python train.py --n_layer=8 --d_model=192 --activation="swiglu" --moe_layers=[2, 3, 4, 5, 6, 7] --router_score="sigmoid" --normalize_top_k=false --routed_scale=1.0 --norm="rmsnorm" --norm_eps=1e-06 --lr=0.0032 --beta1=0.95 --seq_len=768 --dataset="wikipedia_en"
Below are experts of layer 3 (counted from 0) of a mixture-of-experts language model. Rows are named router (the router's row for the expert), down (a neuron's output weights, with its number) and show model dimensions 0-191. Each number is 500 + 50 x the weight over its row's rms, rounded and kept within 0 to 999. Numbers have three digits each.
Before each expert's rows: "raises" lists some tokens whose logits its average output raises strongly, later layers aside. This comes from a sample of Wikipedia text that the model never trained on.

# expert 36
raises: "==\n", "°", " ==\n", "==\n\n"
router:598539438505545466513514503493544491468494410469491528505568513563451451575502487526564415532542490449541584503540491576397529515497524452564403491552480453509522435573474530489492466482413572411499587451469419468482445489489479491516463572575490535493457509508445436631567508465368519483472523496412543463518535478605438414469557683546531503531524567536537561572464479471463482520599566498495597391529506528501440475483501467484418379485462476435460563545493533493548466483492564533526523504542518546446538439483455466430456530544459532492581541599544486505497481508550513480
down0:482501413424492511546458473402496485542486478537530483509515486504485448552490500448520329467426411463571450452468590490512534465537530536507508443505403556474554547490497578457527497497512504445374489508481505487565499507554633540543511526531525541579348605595410533451605479553429486535432479485481519511490452443507522462441579540433526490486478488491526517569537529533493446470567444426458506530442573378509528513508469415477510464484507533442482501596430576520488549483449430538519557447499488518583475492580441507543535501506448454478505483507458450489613515468444540380
down1:435439563505460459508524458422481511537497473490511555566497493519535469587546540445503558468558551440530430538510447436555415586469412477508506623527523515516465408450548435520462456535494544560566467471459582447503498515383501510533659484400501517546454486447437573478437498485468456467572534520510371460493483495479480459462505433483392577474491446551534462423510467502470478476597473415492456494561585514499428454493517502452521487527567424600479527528456519559561475573490474591528534387553462485516463482449494441497520508464573490397510574479554513559410426480469495451
down2:470571512466523460531475581598502369495566508442508428451528515506548515494577434526468455556475513464495462554490502489354478396572504489531512575566475504589538491370550590453423536611499417496568451463470528573452572577448450498465484486516514542425519532565473437480529522504509511522512480517457463467494500445515483487540586611478467549502579445414487553568495503523465481367543421487475473451496411512490524503436459472420565443608502492375551498529559445500461452523540525529485483490527529489532604478495577499417482410487472523509519484423447500538532576469486493480
down3:433483541570522479426452479411441496412560545525559489507366509456504524455558467526468466599452532461548494574522449489494596534401493482491492538543596502488537570455441508471485448538534526441482502442483494520486327477440549515495476497471491459513637478441499472450474431576542573496468501458463551508514489415495516502572461523524520438483558507440480499496455488506496552403532509417530409546623559653464585468458520398500582515516498499555561507476562422494546458482427362498517552476517587455501527481461502550577549497481538558482490506493469482480487578449518475466
down4:445536480480472455491452559536509471519494441533519487440532563391472466492531490426527459502537524497551569496458466454539444603533534427523456423497459474634566444452518542504505428574497485499529410505447617486460531420489481457481477488467457569475570386568466640512459505444362464525436606490502440594469417594473589482552489592472500471507551425506504550582513504514465429498366479445517571517473568557484515474502438464551457500475502483512500484463445489506445579486471535478431583521474449509481522391531488579438420480497492570515506526502537469561519427448492505471
down5:539467486485513487430474580574500563518494507529465505501543609590578513483493578427505485494486489503466568480478584525386424524506476503513537501431522427542638548543525400465453452584520497499479457484583432486480545419597455454532449505550460445590486525480398385432569568450400494516512512491494448459532525537545455503420644527548495506513525507449452496530460484508453457412491512477549507470596541422492517595448518487513474521490583560496482434504548530493453501434521491503529556544557526548590533519415424570446459541524469515560538562572517519445524386522421479495
down6:499475503475493518542530491514497463438491553443491557477491549432484495567464517546510498577515468501380440508464575457505475535495429545515526517451464471377584475433470509430540650495517575422570524493404517494509596480396482502424556474476422423475509549616497530478444486506461483650473510472511550514500521491645501479599489545548481616539452501510500431486464512510554421506567526519489571403558553490498492484558524581568499488536523554485500617496510551528498604483554551469446499473585460549459488490496384539469548482530465523552454466555558550546526531484570440452
down7:488503485448447483508582562479486562568449510443481561395413516503453494577447482583459604559488521490508383474492567511522484529606570425488486401555478544500395545477611520422563498511522614583516494519469571506516603531451492486507511549536493474462533417474513486489444525520402435551517454422515563522455502479548496484525500451486536577463472531454497507456536543528505476610522526431551479500480440496468477460576445449552562591546469546514547433515521467501417431499391466477451426479426509530496473518462395423433484536384496533530465510494486557395545525491458560434
down8:437503461497556559418585501543488373491448471434499521504535482539578514567491486545512504441452483480397462531487607507456537510530484498479540467538501527326471490437480500438486475462472546477488520497612424502532580462605534571508445481525453467571534501381506431483548523426597425536489554512494615510464526536535566504551502522465503435599448508560467491493480495546464570495539505481519559540573466465490411556533458421531511514539479452465485563488466581455429520439470543513497569511570654471474465551534412480521581411513502512438497440519599509517431567529487478552
down9:534462437532462462563448528553523486525458571443572569500507459511430513490529521488502521599479483448617549420450534536417483464401452509508515491460509585591568468497513554521543483550513458460527419441490489519461614521466487455415491515546525565433546622473504526508469451512501365543532499489515591432513486532445400483478494512410491531437472510440475519466452509432512490360423484513456498634435491518497601485545585389461456500536485538520529499543581399457422478500493417520377535541534548544381492439520501564516539492472471529459518480464524494535532497499501503437
down10:455447433616529524422530461460431505516516535485527520441440560465494474482505383485502502499533547584499524383493557481536512573522459531538541533558469467579538456532482444471485509559477542500393452504556469517562423472531522518434463514480527559456565447477472547537443502442531457526514546439506629500440449437420460489580487459467474615543479435548514504404447553468457500496529513554490507415460529511507463599425503581443555494541426424427500536514523499451485489468520399437544556526459482487515514622593509571517578481484494404679490539430464536542478489470505464570
down11:534482455431506520490488523441548542407425573524457607468496515463463477498483393561489553520463506493423523399500544522479428541435561482503531459429483449560449455607528541609493439426494589497490502532567454479497594432538578575535437511460503529489451479487467476439413444556508589479528541512528559585496495543440595507551551486563485449503556490535444463489504541557514483444500534545424501476482427517498390464480466468485524525479522504492510505512483464465492484500544541492598436501419572503505559457482474477527467467475328500523504635435596493469491666448459552449
down12:506532562465561532511437434482466586515505513402471540469544464563557545492485604389513469485479446497363499449417402507488502544482514548494510524488462513518487519503523510559486471489486551504508539492471506517501486513443521492512509541404499427528433578495540460463419468573549438482632663552530423483512333460505504496456460501387458546552478518557533506453565495412478578511538497460524459489568419597502529464394405421429501497451453544469410519568455502486548501456432517520573378532461461506520513577435521439529597532460500500473479519507524522485507534503471448485
down13:490486489502454533525555543554549514524507530406522434493517524449510532532485545473451591476492517513494566642532432471457536437395523495507554544493468550491479444541394444533557428434481515583557477390514584551473442569537574533470507469477510505600512550440522521566465445511539550478526463475500548394530450569469528479602426451472496585540580473456505495536450564472520543544459489457511598465487445533537458629437460471531510450433520480459555585547413531541527562466573449460455495553455441534592428405553552483499497476558463519495448500476503522518501473672459504557
down14:492501516439427517517461501518526476451534505515532464493495553500629538439456427550528415508573545495520450455394469417558422452512529503515501550518555563593460408489590442549549491550511535511510475541639442444496482562554479502590505471515489558495463394459483594475578601490484456464471477523497475491538552460497553460536402391498465530506532502508456509438439434395421506527531448416543547510546590536486507457511441533485501523648514444488481412546422489437461443570509516457426569533480444517428529512396425463469493517548526491507490509533501474405553409489501503435
down15:522496557523457487488516542459564521550460495464553468506496568536470535534491543474478476493485445566540488540502454540445450395451451534463543477484514505523588535524527480530521481540494522531499510447492506558451517565581530511411481515494485468422582565428376502509527471463584457475512455515511472488522452614487483538556593570476468491622455541526493471486439441495477515546549548458600558491461606442482417492672564530530504437484442493543521385426443499581540625463444492472518470493425459511389514544550457395530446469455470466544525519484613527441616437443430523543
down16:508394552471572521518558537541317465479480538465596457540502467501496487493472473390505460447446539506612440524442535433533477476504415498525497532502431549564535440579521456512483469514502425453501480511558525456572502550506489467477487506492438481586455563531527564546471514450410623464501527494468566507517473444516483514573466435473506552399510525494521496517530510418472509488458434625481486443464529437510477463435493524391519503419468486477590423607491499518611488458455416465519460492563500459520419441493462621453431448542408546560438506559528481424524560501473444483
down17:521449503456472443487531473506606521423509448478397527482491440546552501452535459466526529526517472521547525491503522585425552378554478557493527523416479469449493527519467460481443489507507397540487519466547498512545458450505441530542493512440408530579503529497512539493476463480581528463493502421522475496555580557465501500422555501568556528488454497534501464480515455519491526587466502568528494566523613450548551402401529476371562515502393602560515556539515582484509510513493469442506579489464492435515539506414415593391509532458371518603475559558526500584413566421461515600
down18:496550530512627535546540498483521540526535542455393485494510532469418422491485472538532478572524536475507527514465474401456518531557551486516461562463533550558502515480476537546498407459507488523443559449461501412521537479474393520544578474445607418527427435514487555527473470377464556483452514512496420416381529459519492508391463523587485557508465531500486460582423469401451401519414484566427497422441475414508520577524486591452435518475491467502452442513490519492472503493482511473506555530387451501519494653508407494455533499517492511519508553434452460575520560443433527587
down19:457514493452553492443544515484511565595461639536530478512530588542597440527527514526491507581432476483505497504519502479424417476551582447489458602555620498518469542515510461508517430377486537501505385516615467516447505606508612533554489441480456534493572528578456501434518576552450449493514586544496532489447493466558542493522445555492481389422523534477483498451498523501527535493441545417547444551412429441502477404519541417486525492507482507447507434503396439537499553521530450557421562474509526450435488577498424481559448455504554561447495475504504446512575601487507473501
down20:465557512531594474521454454450583493463412507373459522554543387426500525547572523510506487407530528500463548528438599514515493491501452447489499517460438519515415508518476502432367526555521545584517538544560451494539546492541550521495427543497443504421469457476520474495478427482516529484511466389477503507521489440389541459428511592548494525464484433498473459526541427503508451530468457535496433560473636509499560454472366468413558463522592482445453440529553535517572475545576547550571375519555472450496524473544566454417480491491480576571500567446465515470481530491536566584
down21:503456527406511530494590552504511414459518491516571479563568510462581488559505437541495456587504485444524500498648436562481444541523486423477486615477469561642513452473470572504547494500463441400509432501588530602456453547519484500521530463532490617511479442469435543502489415444490434510427448486492573587509532463500479435563490515444546608413457506593469516514580493612400513545513479528502489503530602492524457498509489443451576491437489522459530460554491492613500476505524467568486521557554424506467547562539527485455543499500497498410497578487495466436441475482464455589
down22:487519556552495431530533488463557534442488449604490444592477496523458472524525583454497474469400548493510514493535460497493502413501576532499548632456494451446472402477504542498476416366461587520408556524495561489527525497531467512383505559575437507508443494450543445543459475564520557392442502511461472466457535452466521520511430467495469349563452491475504491539550536492419386502511469377555517511606550490554495442586473503499472469524513505481464515386346440506506453578455448488507423488514486469510496500554419522514492438589488488501489484509425520583486489483537516560
down23:562581377557461516537585473561609484532521530612488479491571533568511506560373516507528465510460520595483466522419430457479539536484437483525478494455455519534590603393446571416517431443482471563454545492495607441548573571418488493557518539537582487404527530522434473472458533498502560471508481556494495511408531452522459480569410506394497526545465525514460518530562520549531487517532597521515488463525466455540495478460506437576451538588479579409497552428509602530486465546517502491483547563558483453440505450524547490438442568516487436469501513441449474498534467459537605496
down24:497547460498564449433476469555534551600486632490617631488494504511506547460499473486531424601505453501556490582516505465512521478510450506475493381488521502476404510529575482448516520510523554455497465497546431466428475522531374447527502489542481513613523457584444489472504540473515566563519570404494509544487443535523560509626534494542502505445496505540505463459589488457483576509625572489492493416550568484446534530517555437524494430606458485460430484463557517564442564525527494541490394449554429534421543557599560516562565455477512560416489531517549546478465467480453476479
down25:503441495517476468473415390423642500530521626583518541489490503579514629576538576513519482549475525463552636552451579495477484419518459521530477427510469456395529451437547506543554437472493504472492482561457452483534443494446511525456502556547558501403446566617465422508485527483376480501467470545527503514485490383485484512530516569494462504494491544520468553490511543480467504596351571553523608543508413604490554445503546497557534462523543521496441520541472462459479494515479450494553519484514503529474467656451477455565491437509517513503489476501458539459551499447502488530
down26:511495591441528573531497484504458606562476542412473462478464433533539471510515613526502548468563521484481486573664457483487490526503525474523518466481472446477574522414471492543490486466498496488470580474535544424429475478397456522453472523524584582597461571536497451516410466469480463565513552582529498430530446424498446493632449537507523569489444482492476488462506456589528466407557513518536544476533605555490551447465525541433551453613552475498489558515463528560493554530457479537491473497562427507459408417550527532411528427486559450595514427519556518430465562574541448436
down27:518528453430441592495501517604518512499474481587540482494497584492420470511575480437504539536461458554437465470454569461444572502531558547510541527495566386546443533526500434501520556587490474433529449514432539544428569528438475480457563437499516437441565504415545410413488525424564523524483511535500492432496573538432405466512424444560457538493496500504526519548521562487481496569510632475495473454497610512496497472560478446508535554529430483451525549549473410556475431512514466476480390410522517491454510487374431426512524516437553443425504549506481532452628441583553463448
down28:537481499524528491495508517480551577504475509481409516436468407465537530517513543552465516498486480440538512461538454511595549426375510501480484542587425565576481481487581506525416435439485513466490469413420453500489505463543510496511459484511557415453423581540467506517493382485621556508487426599532414577501541441524536464493574489552557518425459454507491529527484572595585517550512403523513484470507544434512444495612542551463522552477483435502491385566565404553482519534551423588512470460450553457462545487545645489493478529563457536510492578542430501586518454515525449514
down29:456508499573510527480426452454557500476458529481538495464488427586460477588444568424462506503478463453520583369513508486459422554486492526482519589574459468569509557521469506494428457503517476487491479461437563559518539531589484550461512509489572440514495491486528529512418528530510619450496488584496442421535566501454654508720528515589456584460460434438514474513475494511503501461562419422553493532615487502527479537496580471556509508496507513457504539492498623471505463543520569476509509547565480518550517510550456583518523419434482533485535528442518491418534606465408496496
down30:448525445485495408539470490538469541473525500608418452438554458443501514550426608523488514529469566480564548572535530512515478552486479510522522447490412538585547526542512556568497456453512435452493459538545616588526613499492506504406630500512474523615480500507508472481519574539493487447602612442453489501502552495574593528461542519525481545442447481500543508543552469370502560491551446418501474431426451549553491482521532467461475523572460476392501469437489476476595540500456528478572561416520402522484469523548494547612486446553437569502500511526517493531620524529525517539
down31:465516530450569504474418476558459538455496345483507484464464544509507520481544492545505413483475507539534439452502489446523460495534521450478546362505467504573471529536411477456467484467469510490548539455495507546485534377566450533536550490496476443451606466497460411515531517554501474521502513470484618444482396470503596502406497589489566495451431544433460481449505519533471451560409489470535455467522472549511471465466425500494484483443528608585454376534686450514511490548515481437442582468553433487538475422505378464495465483490483491461496468538545484506442412493594435554
down32:495504471530541500470578497462427597450456469377463521476465559530373473507532477605494479414528416534439487588475584506518538494464544615470507571541597517436434563557404440530437463490490417523460492511476605474559446554541509485465497475525502519442520472588483446503538487523516448542539428566545429580488534564583505503506544465425550428593485510485480479518546465512476505454616516544439595555546615480479518450522508450607481491448517535487429569508566482458566504485458539437613452566426520479503569565535499458499482522476490479521441456516514445504542492538526601497
down33:471539519531487449453526450495482581428526499526484587473524543508481458507546502514473597427549480514491440547590388463479531510463420501441550531565565404454454509585566539479522487371480467553562446496510459516530395444510529476470394520487531491448507512533521534584504621512454532481479514554528462607517422487475503505555474532518466487393537488495486520485484495468513537532379508511490420511454452453487413513494446572588473501516529445443476501484494563494518491615437494548560614575527545470439473443440386508554455478535352480547529492507460524552531419391443533581
down34:465550562447519623592531472493461506541445551356486462530574552494473502454559499380512459529535513528431499573471419563579536568525422474499550533470429507506510463425504514521545452553499498562503412531517445435475510502492535510510457530516554518572484522519467472447608532502510476602555532529511554523482446485487549508412464528516545456523493444460512494456533500585349559632417513531478561529599472436472498455541670445495543431495525552507484500531479513483448508558526546498598533524538385541536505548560474512484526532486418472494478504466420489516521369471514447531
down35:447495504511485485515483406480487552476463485545431533537557562421511488474472585498485543419423467507481562497497545537529505629503439527471537543438542534412443533412483437436493515481479581532315509463447483514490568485595594536494432542491526439527499534422493544483469396511475414467510429461489480596532543452485512520591470494491415532463529535468493513401468502463428530537522463503517494479443371444492499542490387453424485526586487515505575383528503484410505501468519566441479482521440577489414563556547467504470529513507551506443523530433460556433584475593538495560
down36:489551486443487548465550464469441492486569505556492569512385520490500566537543495519523407493465412518460505495392537513480531504605437439534509478570491466371541508557438491542513531497452429458527459502492580592526504418558501503542451486534496490612488498517440609448576555499508467441487425556455453504490513538529425479570482529535502579553486496491498494481562543454509544569495474457552440518479518504535454521641467508642554556505490505432505495445604498521486503473517437633489632391558499413416409477425523533556495464487576528448534557496532494420543493519522484538
down37:462577553484533566522411518566506528584558538501502538489458508513517457526512568517518472470434436535501462426396503498520561609518418498509485575492512517620535574505448519469553511492499551478532469535531532609483369604500551519548538464479588468436593492517386493471555559502474454480456645496515510600507539531570510455507405536446487541465487457512500523569575462460498492643466417506501521534495556485514516515444474567500501523441487561440480481458454542498367543535553513437548546588471495560496466494510557591562553460524541527555528500490593478450399532444524490441
down38:501566471423471492548450620497503419535509522546396495465517466553558481452456368480543517446496433494483524480466480480434474384519537592489531614445513563457453424520509482455481522562508470503465456479507420535485645541501555571514517427486556435544376513484511482490598505536421459555520489528491543595471443571490510527480465526480403512562580533465469530489436551558452563506500430471602486589495455456488551399402491480440524519457595511521500434477381403451572466468514444481543439432534513499479507467491476534517509478505507547472494501504596529494561533490551467413
down39:441521580603431437517512550584525597444486494381576455469460447417433602549411501449484499410544479535483442552497476443467532463534489554518464460455524493535506458500539516471458548452525531483515410542459394580501569533551543473494439507440468466581578524493515479534458410408471407438472478465538439482453538568514475493567428608473513487579517485422495490596505522511435487540465494466444484486484503495455519449445454506555507492515522563484528586545592528556444510577502487530503468376531406501477510489543417480480495432411572468477476376487488526481392567514493555473
down40:484423430432593549512493376478528512464444457538419519589513478558583490578534434554491467524512525504501569388493532480537415485476478493521527371534531546470489552477432565501553480430499446512507533462551502509497549572574469552547486530527467492433491422615540465493525536424508530551437566608552443499525520521560436498451489437484543529545569491518510501466553480485556486517441504524589485487633529477501521495548474491424517500432686455521491585442431490450539518492361522592502556465521459566509490467552501520536514480516401449512550456462546554501410533453451495510
down41:459515506486461606487527472545473422511510497504618479522515444525444479514502514550502476445436529457489503426485522447454548402504510486511470544607479408453505439535501420427570510567473569558556533471460483510400543476537385484467537533488505490416524575542511538511509435521501539563395502497533636444449459518541445507514470466523471468519530494431501517534481452545428438478508502510654487377421398433485582578396477474532525532537398446500549519495536562491409482437546390485415474491512476468410455456435471513431492498517500465481449409486564484571464478509564500550
down42:538444611486475555482465536441511571458437566511437410504398504456506519480570522504500428497474463505449524449489559462458411459538539458492497474538589459463493564476438464485606590490503462459635468482542524493471468478516489588469569532489523502531532556457598571439390587535546509505485498552513476580588454588468575531553444559505454451450493463451480508462501460396490437619492487480458367487540587510506492455616542502482516459498518521480507475617443522480447449505519421482533541517509508558489527479460413508528528457572445532445501467509543518523388573506619511519
down43:439505494496589421460482465481504472477521474484470517510507545492536492543484491501515492503512490487538469507503426546549519460495510529495519522491498507566456398466563500548553472575485523561319562471561485495422545578591493549470569529456523486469442430634458568468461541442578440502571445434498574475535513454609651503527597404452431522455499509465511530508462517498457547604504540438543538459500499329486480405459489471518525514518486512512446500449429568497424476500487473473490457580485565484495423505519442502437489507548409476404538513454527512462453550566350524476
down44:509382397539498419540580614485505500417510520559465423450497548554520494507594593513497429397495501490508467465499513508508353462536564517463503554563497478543561476536475573482588502493474487564464486519468553448523520494431491530480482534439536499615502534463502553543485540509540577571568594550503400439486445481482450498556483504547494509431478500483541448478470505598545453571523423480465465530574511522488544495446397594513519474480447490545566486510445518497489609454538440497417417542524511512466499546571536596532503402598424540376482540429481484507570474479531559518
down45:438565518447493348529381389575540469503507540547485425541484542482450459540542465424489529559502478495576560431460402378499514464584544449560526465398611522508426468558381464483390439527514494494473597573528506401524463523479447510416500467428585545491485522505457513486496495451504520554512542506482419519517483441485510478508537539497518408525511513444455553546535503495399440512447490454421492491446417473541454512524476422579415476513564486412506451531543476530505574561474504494423491597496505499385520488500514466447527511507553562473479420471489483538513543458552489558
down46:422514557519544557476463483461533551480484445497476417508563535607560475479549502438500531523547521536541456424526432568528513445542494484479462531493424529555506501518591504427513518412508574519558553450498521555484576562504378460480508526489494510481477446494556513505453461450393422469443433513480394546502585648541565527579484540517557320483402523487462538473494493530547476467438530618570481613549497446494492473442512420478547508551575524523481524421475447495565470594474468493541572515595538527525515494567604506490464495412480470508518424513553500493515441568522493491
down47:506466416448475479526375397504554554390531397518519519537470483374465505482534412362489508609530512502518517522514583529493465602572483455485483440515555507451490557501502556454559491476500480502528533513598510499528523527492528425520475421536493436510493546503577453512560552474475442450488461487444348502483474533478490436429495487542505547571436454545511470465591524421529485516505547464464563507524529479508506518608488505551480478519537541509494528551397524489609518558520413398466583509516456466487451459515415519471481483359495450450476500459564522547531495482645564463
down48:556479494487568389464428575409513572489496531492560409531448470608607493495438461547498501417499488513519433443529461524517492512522445584516487537513491481425487478536604421551465550495541547476537545527517575503478558472460541530427401491474498512468561481520588530502520505437412522501577439497503411484502600521516540523616447467448540493501505517422453444530543533461538525360434475486395431541516616519475487450418458513540471456442565524552541386495575385553505499537473523446533491504429529533552537489471507429462499485489436508510489425535502474396491557479575540422
down49:451592635455652474512469457626468539451551549495553552458544466526532531485450585506477475497376509423574505487504553529575494467438466566535548508438518503428447504501460518536431501416466525507456439479531528493496578520565436465514474520503481509515549504443595490464562448575557526591539433605544517448528520612452508470514495457507581509558523525489483506511578474524466394509539541507488534553461457429508496344536465516422504509476522461429548513468483495543483534579549473495500511507501557476534504370550521539408494434542505563426479464528530437580497464431554446565
down50:506518468432473451463450536471557566471498428460550496551644489538543507534494487513499413469468463424536469562459415551517518515520505562474495482478642499430528479437456503428528493424478368440394524506561448505515479405493501505588505463509475661450438496542451483520488521490575482448504549631535485507492497456385491490565471479470522618474516502484516506575527539503491423485565515531482520459483565541516478500613519435532449494467596548443494459660452513545524419544486533503431505517474485466549605474492383442504484521502568465586528521469506503495521538556499538522
down51:524550517510494583481509464483587525528446594431479593537488555489443497498493483469526631429544531492463495486397496472472514327454527576498504639473531528527523566492580467469543499445507426491508502480436472495463565441453540449435495448461494519390396529508485504516541549525520506494367439488427456511510537474449439538492440493453499451442530479539454508561427494569481535554561471520527598442566447490470527406499479470509535492613405520451456462466451434417569537540449504510581533577562546481519443553421489443439443505500514457467465542497594473458551518473418447522
down52:439494510469580528564478469435446501561478447486514439452591591515526535573486433480493522448526561647552430578424428438468612482499605521501486441538461465530540562504420551445537469474477492436506552510558555433534512421486468402392494493586561580481500445542471490500516536432505392559461454541526569529517569499485562500491460563518621439453534444483487475448368520440504427547486582467488542497458549512522481552515384534499511485455549458550575514440504506479463564459523517539404526475514467475466478488482516575469456555516452457518446429528463483539439491510446417568
down53:516543516536409453475517493550479510565508521517495571474561504480471501543523564569481565561573544588556460495533510548541528533546540556493521524567516490429503461455432553511529463460508498533512476538422551623533635513529394460511564524468391440478469530570503467434492531383533395518538585517551523564524428508452565490555498451462477570519422473387506465439499442561432590390434511570545414557479562508528591502530463490412481520512490490517539537489529376446384458497457455454441494517539571547533464519431481482463526453537537498498541553472553529481465427479562541410
down54:454478525545453503507522446490518523483524648492473421523524536466482554522515500517480655557538561574465466408496594510498518441475543518490485512479426534497527435513473512563511612499490478574532493447428497529571494458514545487501513501475414523470489552486513518528443457501499519568454475478499412531496621504544544477534492552499496529446596567530498537506593553509423543560378545503599439462422487480460420568572513431449548441637610519533571419534480426510473386555493459566449523553566496496475502562479554589421470457488526498519451553509627507553502514545487547519
down55:464510602577471507524511468576504420552528485524584483421447448451575514526524456520498453495442472505472531421461445473539506417459646464512512611554528502448471564507469441548465557498505541520415446523523415462544501578463510516459577562504477431328423441521468513482548441458468422463454478549523440390544450585487430488501492503399577595418533524432497505500463499516514501435430474554553564495509477443542460517414431465572528486565505467480492466423411534513524515523511557483459563453502518423427501444564432555462533547522545477495501539480538534412562484521499525415
down56:533502508391512465541576475443540504560591551602384538468450443559419496426450532534476531533575508494581490504450400482523492418604492603510515507589399488490479502476513523508502493485517480526509483433498484587464579424468565478501425574577511494507443424540460488525422364453531468536377497515498534505460557479434511508556490473545450486494481573461478511476525535588510530530523573508493561439469429591529514522411494546472524534504429447500511409445578474534483516507505531473478575581543500532543492532583489478554543426590459554410497442572504464567552470511440402477
down57:449450525483553503503523454444496554470470465488515491468548472540493469403520353421470399537497407605532538587582486425471471430449501539474460440480505419581525512609465549530471513554508466478523527504546545410456497466507482591517499516555490510606533504516434571498445492445451481593561492579510568559505382524420505485493547491460482493509510526453534498526510442472462523403464549469502435501475592527522573428512418415546555484428416447580533517535468431486492523461467516475394556435421455480459584543466462463551464528463528537376429484446545487480560494459424506557
down58:520550467471427465611484464598445491401452456543552523532534530488466511385429613503475420437584485447498505565516384558481449420420596431472548568469487433538445501510491525394470445447496503537514522499501526574485547447529487525444540461555554493511523449481489488469539458494518466525528363534475611513520481480543485511478558508462504498518532489502531571531471475528453516456579476462492530481497435465479499427542420572541581532566469547532525493453569457475527491449527500519525473484534471438552525451518517399542547658480672461466459508444441535526373445541506516502
down59:533500468465487423476534530476521573458489510583456524428500489473529522538478498462493480447476468536442513543555516521457526521491533482499475479520479436562453527584548483462481507525497563475542501555478512528535467499523552562479458475501501468593459593520416606491478532619506555496510456404485533327549519465478507533558513441578501549431489480488480507485476528417610414511515602498470470452539446540530453575501604536419608460534486423507423583618555512448443533409602593541484610527465547499473533592389518500474458455512479397537508556537537505612533426502501526489
down60:574505487473502442485543516552515507448510485527468462615447500463505499554484531578493542458490516492525585641522441576474500540517551495502515466576461565463481573575459444638500576472513486553412552463532466493497396463571487460497523498480432493447559490512545479475543468567558515428558575450468432561538423527501513490560461608516449535428392530419517515425498516614511490579526542449534511512514467592465436504571418493411554482425492518468479511515574490502487545528539525524428545457450511455539496433611504478543533506522539511549517491404397441426534545510587563611
down61:425512480501560471577439571544489615523506464498490525455482489488486515500505529475517512414530395478541510406467378482433521498579417479503509511479457583486484512532489584582541458431506486439637464489424559445522510475394547510470485495394554495495550473494564497494580563521483437483465459444506530526508524516468502504510522480451505496508479485533537493420413506424423393396562527530646502407397475512491502508387443627528504512449485526527545474545479430536589496563546466544495580410482489541486553494467461497489532486468487509565467526472397507540547472591515396522
down62:577541456578550564538465495506529544547472508504512559461411496496488551505562472382514471536506475591601520426578507582513473531431522551477509489550539493525462425541596459496573472559493402484428472465533479439523522475532478487524491468522498472461497450459455421571581498527444419534492523451539398522499463521527513534547635495459488490560473492411528495516489488516445533458521525519524620569560569459525579530428494603549487484502504512498528546423509522530533437592495437456513451568476507513534443437445649524485467440444549410455492582492578482636569479529539384489
down63:551577481473625517509551398485361433576420471408547611482522455467563484503471547532487473345458462511581516501569503522510461470462484490515498507515468418546478442419520481489508629472541521547444472487522509467517583516510515474480490513535477593407528466518566533518563496539384437532438458532455541571530476495612525474422476426485599550536579496431528508458422506589450481423528544503557455526493483608553506400519512536524563477429506515571495503469416533501508549558448461531512527536466460469482553583517554428492499516485562424519526491516538512457601477484516522511